From a checkpoint of a small mixture-of-experts model trained on Wikipedia: 480 GELU neurons an expert.
Below are experts of layer 6 (counted from 0) of a mixture-of-experts language model. Rows are named router (the router's row for the expert), up (a neuron's input weights, with its number), down (a neuron's output weights, with its number) and show model dimensions 384-447. Each number is 128 + 32 x the weight over its row's rms, rounded and kept within 0 to 255. Numbers have three digits each.
After each expert's rows: "comes after" lists some tokens at least twice as common just before its tokens as in all text. This comes from a sample of Wikipedia text that the model never trained on. Tokens count by the router's weight.

# expert 1
router:176127124092087137091096121185090166108140102092134171113139157071195118166142152144102121091164153161142091119171115104113142132140117148086134126055126113088128103128129128133099095156114112
up0:172043169102097146055155086061136184105113120139156113187117101082138104131118155184129087163108128087104120125084127130136091147133134145079159167099134134083128088197175152129131182134109130
down0:069129149114164124085136143132114156130105116073103138143133159165196142131144182184153162057144192158114143108106118137159148088122126158142093084212149069144135119136126096142129125129099141
up1:105158126100130138084164184140094112175128182122088145125162135106155162114118145165124104112101132073034059111098141067142098195175117188108151148215121090108081153113160103053155144115132137
down1:143132084153109136142156100132121127095115067076087102139104157152103199147112160162141121146146124132185128101129150114106130092099177134073100147135135155094200163152129058162180123114118089
up2:128168115115129118125172100128146111123076147154158140173119116139141111147173108161135121093112099164147164122060070171115142175160155082074113160114126110134085107158105144148156178144160160
down2:137197150157088161090089136107114174128145137060218091163147127117138141096136092109054162096136169113068106125131102117120136113066077117134148089105091150140128133096202126143124089111107103
up3:140143117077115137110107170178103177133113106155118135146152191063103154132111095169098058151128141133146121138069108079138091179080122160104222092166159072084185138102113136111145140086129113
down3:102138096147176119115094099152101155132124119122108075148112209124120036151144140103139092147126137126162135115102106123109115150131139195153131150121125095143095102151176201182086081107137111
up4:124095243131133154128143165120111124075107103120172113118130163134134108172167131131162131152147085128098076115124059146101109170119118088090140178109124090131101105115178107094138097140158105
down4:133108126135108118137117109089165164162117203188090158181106065133097047137090097113104115128082148082094183089145153157130126139153070195129140188145166101119141109149135093112093141068117118
up5:174140137089092147127163104117108125130104175134119141135101153074149099111136143129105098195085111110113143084093153165112111139157125155056144152121108131099107165126108117103093142101115115
down5:129125130131163141150136111125160166123125101090116108116126165162133145171112096158129134135127074088111129132135128200127122112153112137184166103136157113066127107165172130159153138148182128
up6:164087119145099141116124137113069129105126114094132126150125150122131111139218109101109155159141110170104163092101144102110078134146158165121208127128135082138079115149121152104100147146129076
down6:120171136103131101190117110132120150101074121125129136118125112162141188098093126093135105085034127134142120098157121171161155100147117092097186168100080158125145069209088146145151115127144099
up7:117136182081134159106116090152179127111114111118132126106135143137174059161080116136111077179134149165150190117158155127146080120158131143144191119135098148098117149149170134133192134165145089
down7:158196160129191071143143071091138104109032150165111137150153109116172125140127093143094152101153069148068137136154155146113176076117151119096154158127189185108122095087144203076150122086086147
up8:174072126180145177135109122104149129111106112148149109114124158088184135159107146111167055101148126134149121087123082055184026104142101109133148158122112120141132149155153172156156050165145146
down8:097094086139109065138139060108100094106157099112137066095156095143130156129070116150089195079141102110131135107131139123144124073148098108185155163162156124133056166084083178141122137088114142
up9:054127168072120143140138095145125138136112143126143151136138127132131090102130070107158115190138149182161153128130141155118171171135054132113096131132185122125106184100196084117147084128117050
down9:134114084117103138139141136143170126158146113140084108188088083128108175116048125119138119148126170132113131128083117133119153147143154116091117126125108084119056123141189113110097121144103104
up10:141078124168044156122124162113142161155144186101130147144091126112141149128134127097131139150147171115175147134114130146087093178180182134128127164144124151055109139141096087175173125169153128
down10:101127147110163009203120161192090155130173126121157113114175176119140112163161154146140090116138136110090148083178159112120077135124130117090165119101161093127117148157142175151161126139155160
up11:143151198173107096129159144118077132115119131104096187109155110112098109122148106127174169142132123128098128163044108142099131194118166144048146085071148117097147145143079148135110174145143138
down11:142118090134133147118151100137095099132128146133143118136095149141114100131116168139152149104139213115112104122184115120135159156183197152082121129143185139150162154154086134148172130159133131
up12:111139070165205094184162133117145127141108128162117136097122101132144162150159129100120168127123101111109141104143130146167056140159134160118144152123151119233128099162191145169098117128134067
down12:094136115174215127156146135116109066116123054136113166168121125085065147146110141081110184131121050135135139099140120104198118112101202095111158125142157129137098112162132053156114099136115121
up13:171133129075044224111129157152146087106122172173054139089087141115158148145096129161156105175122097134131175142061175104138098141108168116105100190182096085148091084115154095167090138077132100
down13:129170122098082112149148092080157068075100161128181150142117163155158160157129106067164101107082131133135132138126175156096173139137146134145200124101090159100135049128150100112133125149083150
up14:152147167130150086130158134155070168103133133094132070149118207110104072171107165101164091151144125086135082130154137159096083127140113148140137174143105134150154204202131084132156176138127118
down14:157104168087115168069150097148180168175160185145167060093073118110127153109100103118203127120107103133094090138098163113123135117132122148104080110086128084187105100116152187149076190084117173
up15:102112195058112128149098132169108100151104121106155131107160170125148167152152095119074094093128107085182106121157080095113152064145124169174116133110117149109120124116128085110154151101134105
down15:108129221113115143144088079134132157117162118150150089165116110127139107054145149136154149164151157094142111051104152155117096118171130104148092163095130149165146133176030153168126175098114155
comes after: "-", "–", ":", "|", "19", ";"

# expert 2
router:141132191132106142129112154116121133145146138085104166075133085161107012203143077148112116151112128162121108136104141107196125075130127161136159162143155131105154159159105172121134138147148097
up0:129156100110125201092133083122132079033146144119124086129150171111138106188144185130115122096118130123148108157129147084111105122149111141128118179099170162185160160111114144156166148113182123
down0:120105098121123153133118128128091090084109119067152169117156087068153123136074124156148157175188117182108104103146136056176140115149110163163113145152094142120138094134101156124161113105093149
up1:131117143102120156115162078139084083160099104096117125173093133105110159119071182132143141141167157193158116114135154113116116119099178056138132094120107099167114114137141111123137115152130107
down1:143122129159140143107060078103089123100182144102133128138107073112136155125138156135147103211170110091105113153138181173111169116173195083094187095097101151164097109133184168156119085138090141
up2:087164101116137160101171107151108121159100134103108128111089115182125045128132139167146086115198134146157104094105163158157136140169144142119137078144172112174105161096168082223073146113145108
down2:108131131162144140072116136181120158092133085111146130149152099154088120125130071147126130145135086095137144146077149145109063087162117162142164133186108107071137144123162143096102128145128165
up3:139146103131093111168154196127105121145137225200088134075076172172096133127103057137186094126155128148148129174104096142061138146117083215167136171103158093119087216146082065132091124107094134
down3:146119174178091169106119085105128103155132057140101132055075129076134182158168133129131067117131091134098211160155113183165160092165149115114136174220173104143144114132101052101093107130119169
up4:148142116111135160136134154195174102140110098125063112122103100123112130067124147085133090132140157141167118136158149055210138165098163136148071190108155174099101148123143129128150063163147085
down4:095100158149127156173128099063141113104085072106143163160108098159116156059125175092173111116085186085132144104126126086152125113130169065161171176101127149090059172087108139153180124074137110
up5:129164089040114152120123185061112092088189134178160095163175111181155128137129191125095172115064182124095079093127143111164120173118149134117085112127090148159163100147117124146149131128148174
down5:132111122064107137176160153140107178147143095155152133114069142108195106125177052120157135151109180144117139104176082157109125166077124146181137183138138093171116072108087161177139099191160182
up6:139139143111154070154139100101193113118087128128112119162129141082134086136105142140123123129132104162107106078112111130148147000106117134136125146151172102088117003065156081098144103099089110
down6:146163116132111195099096109151114120190100123122155085152145082153136135135195141082150148140168159151122134161143075124139130125144109101040118110106151122108079229147093096105107110129146100
up7:166142135119053151122142097154125177178175187131144124090129178203139148175121179131166090162127126159222151122132137123121126118146113140136098144101129160161133196140063108178132149134169144
down7:141118069136128193136156123114133164199145122133102103060094173146084104078147111141109155145175149137134134148166102114077139099136101156138167146118149152108143115160100142137143140129119115
up8:146114117145125150168186161175114066169147125122155183094085141063180088077107102156165116085142152110109108143084085141093104148103160102129143084125161111169127134163106104143109173179113142
down8:121158117073091099113103128141138134127148144155154127132108152141177105192166120175147119123117109167151140154154136132155109088120174121144137136129116094150122125111149091159147102121151121
up9:144145115101110147107160115093209119134133129075183153097068156142106137107092090124119159094088124118135116089127111115168180204142190156111119096127121163195157147140112157136090140069138164
down9:052094122098097105095156069120083146121172109115177240127133159160138117129157119176101128160104159124113140123127128167136122102141148106129133116138120125109131094118091078193178169092095160
up10:143104145124152142074138178139147110083131121115130153102153153131135065129114116115097111130163167127079121118114128129113155155115163152117170157073145092111107117182148111092181133145093118
down10:131126136124134124143100121177079104091122148180094130106183068081110116135136145113111155132112158121132091107104181143077064130120094152182139160118074125125173091089117144098104104085120072
up11:102147118149119090121131200092141180152147128092087116112108165156108080166081142203143156090156188089150145131083134143079125180155069124144091095143145136108134118078116151069196051154130188
down11:205144162122150158102150176193095076128148119102181116115086140127145184026135142130117110110165146126106100134154116140117152105164173136142139159103174127127110086121125176110172190082086161
up12:126091114153133133175047127158167149107081128173151117138134142072134139065164109169107091128088149126145085113136148080097105145109118107099143133138166145082171155145126149116171176129130084
down12:132097145122076167136135128082142158135166160131152108100152136153137092153166113161136151149103073080075108125160130127103078103125150135123099156119122169126131149175183183097065103109126175
up13:124142128087135161030131117101099100155147147121165068174083175126122111146143085186105120153113109142169089084112152163140144129121104131097099120145092150203196101124132139140120175078133182
down13:136161089162169090134171148146111113126087106082133188097139143152105125119172089089140080097148117158098206153105100150135158150123150092143140118114163099120093175151139104098077171106113150
up14:085165096102099091134123105106160147114140130127159102134103123085100080184092143119102078094122155130155141160154135123149150195083101116117099170101157135100118133126119121162134104151171142
down14:131091135128147074174178171115096128165070074157088105162149061110148100133158171079094200160102158114097112164120148099076129233103183089117088149092164194159142170135096131172126123113160175
up15:110100097106129162122106111127121134095130185160132154147103164102164118169167128149092180143080126183188137167122119056122151132114115161161110113118152173107168069110128106135134153091139167
down15:135106134126123156167129096117200094145149079166150144130131083069164127117137135101071070063175140154169133099063104117136128057082157091062098159105147106081118103148128088106119121126103102
comes after: "\n", "\n\n", ")", "  ", " 1", " 2"

# expert 8
router:186108091153160120096116177128128179125181094111113117116124166108166091185108137147140095112183131159171112108170144090209133148167084176112122158088119109067146099160083101063191146146176128
up0:131168168115162111117121155083107154161125119153113119105150106116114124171168142136125114151183123089143120108071187123164142172111124108132124098108165135083121153143119165163151149112129118
down0:065129040133102132117138140127159079123088099077119096108058084160126133120108083192141195170144075129084090148119071153139127111108118079130128118157093140103109115078127121063157109150124082
up1:146128081091109134098134151104145160121162125161135137136110157107156115179088145124098176127139146143170198089144124100101124137078104150092068147072112114169229101123094083048081095107138138
down1:123155137196064132153151073175091139139200166147117082100131074131107149132091159083119159144110123086111130107147125061128082047149096176144171115118155136162162073126109100121125048105155093
up2:173109120157129137125151115092098109118158139087121066153150128160148154108148147171126098203147186116117147035118155135151150137090117133148131153110102116118115065117141110116127183130154123
down2:137142106174129097103151166147156131093092117172138101150101129170168123207160123151095176110177108149180124077133172123129166125099105136085144097109162139171142133093165099126145159120090084
up3:136145110101146099129177165135115160131082138093047167106079170140218133123092081151158135029081090167141113125089175091090113089105130156150146120128152138069130103091148182129138087120132095
down3:099168139103073115105116127111181129116071172072094137100055071132114166132149125118176147118145177170130152139136156130138118121119139168094131139121103138191138141140145139189162117118154153
up4:131113159139101111091105115130063100161180140200128122152066078019126097193108135133122139160090172134134117099109153151131109145148136076155174123128158106115158143098178173166139155086171084
down4:170170164151103180139116149135110177085171120111114128172134089111136118151103132103122165138138131107076162118183126155157179098098163060120111149132133144129186101056130125104138111101140121
up5:101120099124117150139135092093164113165110136093106159106156126120105126142171076138099107125083106102148112116064113036125147151102145154206137088076149105088143106097129184151187131216091108
down5:148121108165083175092089113180116117119182132135088092183184140137139161093126103146142131151135155112133167131103132093110083171120096104154068165141147131093149139132099110149139126141109128
up6:147167075099133113131090149145045150176137126150120124123097100144137155070128128161102136117158157165105160136140175170153153113162109097103140100085122176042107090143118090141157167184115091
down6:135123093136147126139115134184099114121149117096129134104147197190104157127161122133138085154095099126147117093105093167121165132124130174139152051110114131160187125111073138102122117127130148
up7:156198128129125114174106072099046154090145143138096137108112099173122114129127117073205122074128176097115159105098151013144186165175148150099113157148155120112139125086119169119138099148132123
down7:145096131083129105175143124186093148149107145097127171152173125131121146160118119105076078098065158147114126160145128117072091133158108102064101150205121143146155140184109206129178137104128113
up8:131160193120109163104133158123150150176139166127094076087097116129085128142117143186195118205086144145112109125183126134085091123122120122103150179135173133113140204051178168138146132120147126
down8:150118086134130126182114177127183081205123143102140151145094134092113109195148155165101125120107144101076103180130107120141056178167143104123139139113095157189178168147082144144091123159162112
up9:152087181123136142148136184082152091135124143128168085129115156113117100141141128159161084161097134114156159176129143098129131126101074098117134115177162123053078149155151104144163124132109089
down9:090191153139142158142175146110142137175087116092134101159188087103137130105171188195118104111153130113184089093196087100099111119175103106135141147077107073201135150153139108156134121157126116
up10:075106127160091129140152130096121094223137120187146116119151110075155129147169127137072116176056149133112100145150111098114162133104166114182156126124087141122101072094130097088099178124140136
down10:102068114135099124119104069092151157070128163101114146127120147119099079091091149122122174140069109138122192179079162119167144161114120108071112154138023162144062143090149127100119120168128101
up11:136123106102084081150088076115066129145089124123099159083151127140153126119143165152169135096131126158173160091147063123102119167132080106088138177132152168118164071129125139129152149026105126
down11:068153130182153155110154121145123134025091189124113108115101128140163143149103165131054105132098133125135147098161160137149143147111113038104153104084107125132097157108148116077095136142137141
up12:031145116171125129151126152128115156204079149107143092132076102149173120170077103089143090080089171125105106115143126106111184158083152199128133130135173172162107126184128146151119086085119163
down12:073084134093147124108101112091126153110126116123124118154094175160161160117177090143132119171069183119083114170155219136139142097126100120120218094195117170159125164116136098157147151162110126
up13:128182085157102148099149174094161108103155133131224139192115105118226056142203113134114131188113150170135109114107192163145082108131161120125140146148144138165152043109128140106124097124133064
down13:179123106094135124149130098098088156119160193105120090097102106107120132132123123116152102112124115079111198144079140104111148083149160144180107174141116111133162092083080090191170186153142122
up14:127144138112077140139126094097124170106144132092167164097103139147135086083173136130097107171081150167134124090120208134135123106137096165165172119070158123109143093091130139125074133135131116
down14:098118080152079123093091147049131140108116125145117173139137121134092171120169124141114170113046115108161115132132187152156109131145110109096126171069185130139131160101064102117117112130088119
up15:109182117112156177124134090071099102173120139143161106105072161192100109123133172159164065151104157125104125113129178133167098153183083123145125096052072136120092121148052124133117177119091137
down15:134173099147140076119108144128073119143111118158157152144070149094166109153106161111097150106103147161137143105113086096149135156145094156057137173139140141125130079134126142096194054144095144
comes after: " the", " a", " was", " to", " in", " his"

# expert 6
router:165099150134134107127159127112155143126120166168129173069135126105128145151137118168139079136150147195159125125128112103165084166124108178148159091116115102152125142139160132116129124130181148
up0:173090170113114106102144101080086177109175102155078090068180139132156103124154084177120163158135150168088076169064105086108153176103107113083149113091156171160120117105143044066114115111145174
down0:108150190128121153107153088056143114227150139144093149095125041180135167160116133164086099146137088102180111169128140163130170143128127123184170111157122132125125123153123150083162153147120108
up1:172126076152083084194119143094176113162088058144143116171139097088214114135165096160132110089150098124128125075104106083105164159117109095121123127126166122091097195091118159091157133139098101
down1:109122122139082099130202154109127134097105187173133173120162147148118155102144145133144132105134148153168094117134126155163164119125145149168121154185073135127138135164112140123092108097093100
up2:109081161062103120120093128155095164123128123133125136073094161131146137105122117141208084110172120193122122105184078135147104125153099170123146154134154103094155092114052142080164098135091127
down2:135141147161127161076191126174158124077080126122124122163111201113097131147125127136085098078092142060167186083108151121130162142123120162107135163060087148103054132151096166187144104145136150
up3:127126098167106137143077135132143117171061124121138179123149130131150139154052160160127128148063125103188152071130160120180058108101106136146094123134129078122106138153122123142132155106146089
down3:149116171087156162128166093137120088122114156211134130155155084126153076150122123166149103209150126124109089135156147099114100130162067096160054103203141106103065156073098108100139151121112118
up4:082112106133049142136124170164133138108067070090167100097100123171162171135135126112129111101155123139111075067175140075094153153092101142113104140097133135129179084150063142078135157122089165
down4:118140163131219099113110139104093136125080162121098066144116229128118183167138147117073101193157106207125106094095107169127123142126143113155110118184028145124135133192120116105143164153126135
up5:102149115105119159150120123111196169105114087114135122075147155175093080125201150075104081100128154104145149094084108093142100160147124203137132146102105121073143093166068080138127099180174140
down5:155116118147117134141145143105115132138082157184186112119115101115090096114128198145161108143155152098053144140133149066113109156105139086127076043113139156116122126183175185205081150055131151
up6:170115099087170081112098115092099114143100164124136108113122128103173109138037151072094119083163126186140119117129100141151149175098150106126090095166174154172109108074076123133199201201156101
down6:091094148180121146108097043141122110112124131182165113178097129161183130150207142126181068156080153146118099144114126127113148162121176135116193139123097159134155147118169131174107134104147145
up7:178129138122041177106116131182151149058089138108111142172106104137087138125134150149121091131149156226126120132133141149102113100171108160082121133123102142144082097123162116123107148115138114
down7:153147123181125143140087166123180170083146116061186099091088130138121094132108108140144207136118174062123084144183133063149169135106064128152118080063107035125136086087135171051155121194126138
up8:154151131102125132161099168123160136156077072115151181147121119123090136128102181170136133193150124131141120112114114144145167100106105163112115157129155141082072116140113100182145069110071165
down8:101155174109078140115127056118106119134140115173160130119098075135122165115140119097069099113109178072157082171106073141073112132151183198181140096161139137145178133130083135094084087115105087
up9:111144121148124176114085139075103142124113107138091135050032159134110153121115161123098103190143128153162122126176158165114120180182089124147105136130137103102155169166117109107186065068178127
down9:134143110072096128176106093168071158123121097111110107201123130118128142155148120113179125135146161196082120167112123140128084141154105167104165107040093174112152114104129082114091136075149168
up10:073102106118090154109113190127080190130160158118147079156104095161129152140146099084163137132230179117129113127104180141092125141088128150131100144109128096170138121083113107141103130090134131
down10:120128129074131158121159186138159090065176128142139130186135133165155144128082142081109167116135202117101110111180098147105156131122184085149156109138154139121090112142079127130158148174142153
up11:099185100167144121084156152111182101090102132120136113089123164136134091167119114108104186135189086131144102107103130095148139084092136203087085143108129172157155133158108071101103086154105133
down11:127112104108106074125150114127109129147135158172116081142092148156129123100098159105114126111081147113143125085057153118094147137064142123116119094124132173153123097111158128164118110079126188
up12:085108114125104140088155091191092146112119146126129156121092124114120110174082119132168131118085130125119153179101209098135059072178113124081116112078138105157075140094098122176182112093075133
down12:129121148124145164078098100091130116124128120188143172188111132098144131134166107141184153041110134106150106133136191102119081039179127105112193140123148094179088076097139119193168132185135137
up13:112106175127117119093110151111172127122074156163164118119081133123134093153046114172205095142107100164175169084105124151131115090113089085139093137140085078146106178140148139164184161097144123
down13:144114152143124138090079084140138139162083105139183128143146069115124174108163135136147124114136145095130114124113084126107123148161111165134157188163153081143131156092136160202135138137090163
up14:138156146119058138104130147162078104124120168132139148103107131205179090112124193208118102143071134122093140121094125146092095136162104160211087096113134133111096128156169149119128095097160132
down14:081155146142179120144149131097097129132133149159091164069112110135162133152099162154169116108101045161090156162113145127206112078175109113117181134184171090130128121163154093095102119120153149
up15:099106132146132115103074163128134145167123151096158116097139110101096133183097161143141172172123185128115106064139147169155079169142155150115124223102158123157166135175132128102159140137128132
down15:193153120156070097133152072144135056143131098144166146126088104124068165146098095162080166113107142127134139087187165112101146078158162179135120116170125124138136081133139143145127091108160186
comes after: "=", "  ", "-", " =", " 0", ")"

# expert 11
router:128163134083104129105039114132140105154127196143167087096110152109157095142098091165130132132122173183131135107116133106129106179134090160056114130057129099144133158143108137150142088171198140
up0:119112103079129097190135121088216119101060134094137161129150152172106153100155083134161131169133118182139153107123081074136132128125107116168148149133097129152100129153168103130170118118115076
down0:164124167132127068110185089143162160141123097156109143157111138158093078161133076142100136057101136106097156104110147129127113120124101109139129149105133129118118113159135154168112181173075142
up1:112166144103063129117177115143206147151089123053131143095108122145136142075171159179136070135125123154177198047164095106155069196197100085150139093117105109106121110116124103131119138124157122
down1:077152112148118085150091159076165140145103125149162066106078157145122099157143076147143108137124121103155197119084143169164127075118135108110146125162083065095088122098179171124120155141147071
up2:096190137124190109115183139062105163106165055181123143153098117187100133072087114112122124109112175137155097121126132099074206092108136131119195149078142197129122108085140102068125096137126109
down2:144137103113161178061118095140114139146078115155135108093100074096143169129149163078134141071124132099125109115159135139186173129129162159124115084126125094142081099166154093131144105131133109
up3:163118171078175148146176128166135176196090065082180099065102187075165078125130087156065077130167154090150143132071116114172185125160089186132156167106162143121123066136126127110167154095153094
down3:098138099119155139150098133163115152073167172136153147152178059091105098103115117113126109139104136150133104112222175177150137132142131136085164190112106095082108153139098120112118160115165124
up4:193077089069131172135158098150169109126137127081140169130106209138167144131083108148105126140122144132180127148122175071119109186105094155102134161137110120111134121072125116146101129111101065
down4:116187134091104135078136136135207119181093110111131132058178152074100169075173145155129126132145074098132107113089106109159142106137135087187112064107157083165143131106160144109165126169090118
up5:154152120154131123094097113116171139170138125114144115143095054080108119146105131118169091081182147105159149165166099102162107203130164129090182126142108099094106071153154096111103120191146175
down5:105155234118092131075105108134093101116099126131119130132124178130128155110131099169109090154110165135139121083114120187142105134136096138157123137138077134086097157111126150085136210128219109
up6:203090097151181133172172161145184134090151103167108068138050115115132135157107146176172113114122078101123155076096098136118121151108140102110107159048132091137113164139151076065144157143180131
down6:079144138147105130110117048179142107112151102127114135122074128155120176113162100132156171137148138148089100128136121193077098113104143118130159140132134120075124083167114136116082086149117142
up7:075103129117144117150103106157159120101115166074183124145124138150196104137127173182123062123086136174106175078143139105189079091175122182140063075157174179140124134134178167144109126158145087
down7:167179075121179129122073110091141158119096140111200107094091093082135111148147169096164160122123080169089181142144151117134115136115186124103150127110107170095166160158068183171145113149161099
up8:146142087121141102118133124109087126081103146188120137121154147110108105142133099166172144170111148153122145116131194141121118097157182127144091091164089089123161135117147144153126049126141128
down8:127186153144136027076100096197090152126131108102144076156099133097105105204100115106151133127103152152154139087131149073152089147179165125194141131081122171122153084112133103111129112086155144
up9:136143121118124193128157094145174139128144103127089140059110159165165085114136209108150100186136099179097165103155113137058104171111137109099148079060138107130166130134067127133180125145179102
down9:099095121127107134134109127133114137054080180144133124137114145121081118056170168120158105132139186158107132095150151089099148065140153128126120059084082182134153113151121088139128197181148139
up10:193155130095116144104121072119190136166126125158116090157119109104166105135179091141138124027057192080109140136095117086146147166187117131148128111113151121112162126143060094146170086105138111
down10:077057121172155173143147159101175127136091161137156157163121147139172110169093145144137164109158159158163161144182167197140156182160145114158126110118176158120146092135102155139069141105105147
up11:103102186131123151114133100150109116118107164138093200117090084138139136139195062149081059127129182132197081069071136116162126079115049135090077104124168126128129164091136150142191143111144140
down11:160075151166095146176083118116114147128159160075148135110164149144149157138147092140150067139096148099154125164151137145057124103018160102056096097115101103134123143137191127130125150129144148
up12:121107091153061119122136174152078140196171158147099096129086105094175127088138192172135174105086105116143121127096159176132128122084129136129159124123135146131116131127120128064175119143146065
down12:118071161139063115047117071119117150172135143127131109159117120146119141096174133149073052172157095083079098137113132114144118145162185138143087105109085122135131169201097136133114112130135153
up13:155132158103160165103117086053137106156185145097096069109133152137144056160173142116117098130111110172164136147111117074147120133120146110136182074124110136111119119147079129123142077097113142
down13:182153137114133110136173096141129057141124119136164165128116162120144077153154149132148161166176118101111128116149074157136050143148137113113144183166089067090151108185117092117124137161152102
up14:169056140131130083192158135095119167147122138118117104141048154137152107086139067120135126132121088099147105136138161101158086074131141107140172143061176095105094129170183126167194134155160135
down14:130223129197140130115134107129166101094128106161108108058195138090139145112166095094193127135101142150128128136164133088127130211114095171112124176096222105141143098066130135144076136125127138
up15:165121104092118121135116152144141112078129122100100165119134133123109093070129104130131119137121094150157084109107090133195091112131080143112119125163153188106083138073108117152149137123137133
down15:136125104130169152147147160091130144120079157164132110117108181074110128140126121131146140119117137086073124110130092123147087131091110139087165112056137144134077141179141121150118193160110139
comes after: " |", " (", ";", ":", " \"", "{"

# expert 7
router:121123111090076106117094102126147130123131185106080135101114141136103096195166104137133130181101126186167103123110155102164126112082141160127130135058146120124160101120160092116125141195123112
up0:093127135097124106143047180116118106066146121099109131096067073146116114087119114155174158164138156084125164085162107143131073106114132189142094145148073155132079114115205128112155145127090115
down0:095127147118111137144128063124173142129193128131157077110064138144075114166129145213087129136139128075160145159155133094175220096128129137100155112119121090172159104120119123157147103140131152
up1:118077125050026106072060128110133160082181143109125127141129099113109117130116165150151107183155103126159176131129092107161067136077154141150083140140116173091161154087094079113097134114125163
down1:195142149138135168162162069158067079068131155090126155153077115107088046152186135118157130111151181133138143146123140097143115132129171137136163108182116150102125133101067079104138066164135118
up2:118119153131139065114171109175126127164162134103136130128139147109086092165157137153119126103100136123161140136038128122066142124066111180094140134069112110121178162133168097131161138218171108
down2:115144101153155145094112168137185200084143152068144117130131074123105123129102194140085176069162140170131135161079151085137179104098152085121107209143107083075157140102143159141186090132148093
up3:086148144102097136131125102175105146133167129113092039050109200131158093120169171144129084151135177124111158140091126156118109097137092133081121094105178127112072154110134108132077144099128178
down3:075070130133123140099121118130142180130125075187123119141104146131125107171124131163144147122127100198061124121069145155169140087160086152139133147104142151176088088125035145134133150163143118
up4:188102091147108167140080153166118083141108115088088090111115085085095059104114181130110100155152130084144062066199138137131160132139075165127100161152116150087162101132134052064135075161090161
down4:148171095172143178112121072098136045136150138085128089150172165128110081116138093141165125102190103114165182124142108108113175132076129091075093178128151076136141126117107126115131127167145165
up5:132132189146126144091186080141166091178121124132100128129140166133082110115180146154158125131140136159178150031131129144103125134131105142141109107143106122121118107080170078126156136122103091
down5:147190148110115175123123098176096109138139117131126086157137140109122058156117171119137127084123142199154113145152145155123150134167123141046105084135158203077145147091119091139159092142069228
up6:163075162144110097102084083133162180135189139168126084111128132097094104111162152086145111122132117177114134139168135123157106144153156104107109134093117097043161108134096096106139078130170136
down6:090151118058135133106175171153098093133149090104087156175103199112159103159111132141135096151119156172125121175089168121097140084128068122128098139161114137153043139148124128156104114106183177
up7:198067139141114124110103097090106082146134102144145177078101116125159109143085116104122098098092138082084099137127125087143076126147180130129127086100082128099173140172172168095104126154116138
down7:079135086160149107153139155123132155185104147159142186137157093150133135054196148236158147110122110100160103079097153109029210131176128150130144149120177140120141140154117121123129123142102100
up8:108183060106129138143138128128121142172118181088087181101119098046107111140129116126119100158159163155132077080117169131168083184132189213146117172139091147125105159148082128115134088109108105
down8:111130146114166203095139067135067178092168164144140142170143066149134146147105096107104089152096152086128175119158152142086079118106110146119132156111144091107100095106148083132075093118134130
up9:099070126161068101114189127061117172114112161172051131186115132145115139104145108131176124119121155088103144136086152147106130100119119114106089142151087061088109120101153079070100113118082143
down9:101126106105098143142110136135144174111101146126161169134163153185107164143119137167129147114153136104111061122102119122089204069131193147136131118097129139131159090213103188140129150073104127
up10:132178126117117134113110158081123071076133133069170149115145137148148139128083106175191076151144102140134126164160121111089065130104087229137198110093148160107105201089115090089172137136173112
down10:103138127090089105112132101115138205081185118158122144122140170092153100111164151125087159147108092106147173152159056132141101110123176131116095176146145173163129102108104117116136087153150125
up11:137139128102111137131197090124113131179072135160174102145094129134124127161232112088073118121120150157126132087156130072153173110123072140151055157193177130125182152158150141159120160111157123
down11:117084128152154151127143180180143169128127137160095102182184097086140181092100089135153102151139156113133168117101131115137176118147134178117116193098146137160129113179150120144084136138164144
up12:143091152128136129097103136163067133118100160175104109111117102130120131118131112139134098108102146156146160156046127120072096146080136138119132101123122182138125099194200142102205135149150061
down12:160112149145146218215122136160168128139146132118119077107154157116105199110105081092111116185152141066099149133160095114171186142091146163091139103175131045091089168094167132192172158135125149
up13:151081153099125117119151109105176081100106191119120193139064139172142100137126119142136101128126148158137108113127157059125104182129137128118126142145121141103171173177074110162137126130114107
down13:104081129133142120091122159147174076081132137165111145127160161124100127152077144148153196164056114149100069073123107141171077090152150160178137067136175142114156175130187119141100180160153145
up14:164144058158109185077112202129121125119088120111082142107106109187146098081199146135069065110107154167207143100154103121132073146126106119128111140112165181120087126125157116108116173156148113
down14:124177118078166101101080120017076160179185087145134128117109165115121149195111172120112155187132147127086088115088120179136129091178089088119136141103188073080108139110182141137072150152115106
up15:142049090124125100078146134119136106157102116161105116053158185164088136193111133175095094156159115109159127119095121020120151157121138139140143120138129182155224133074127131108119155165137158
down15:172080199163198209085135108084098137100099132186132108185132122149161108134107128093138075164098132140176170073137146145149098066112190179159118129148156162147128083094128098179127219113107112
comes after: " |", "|", " the", ")", "_", "^"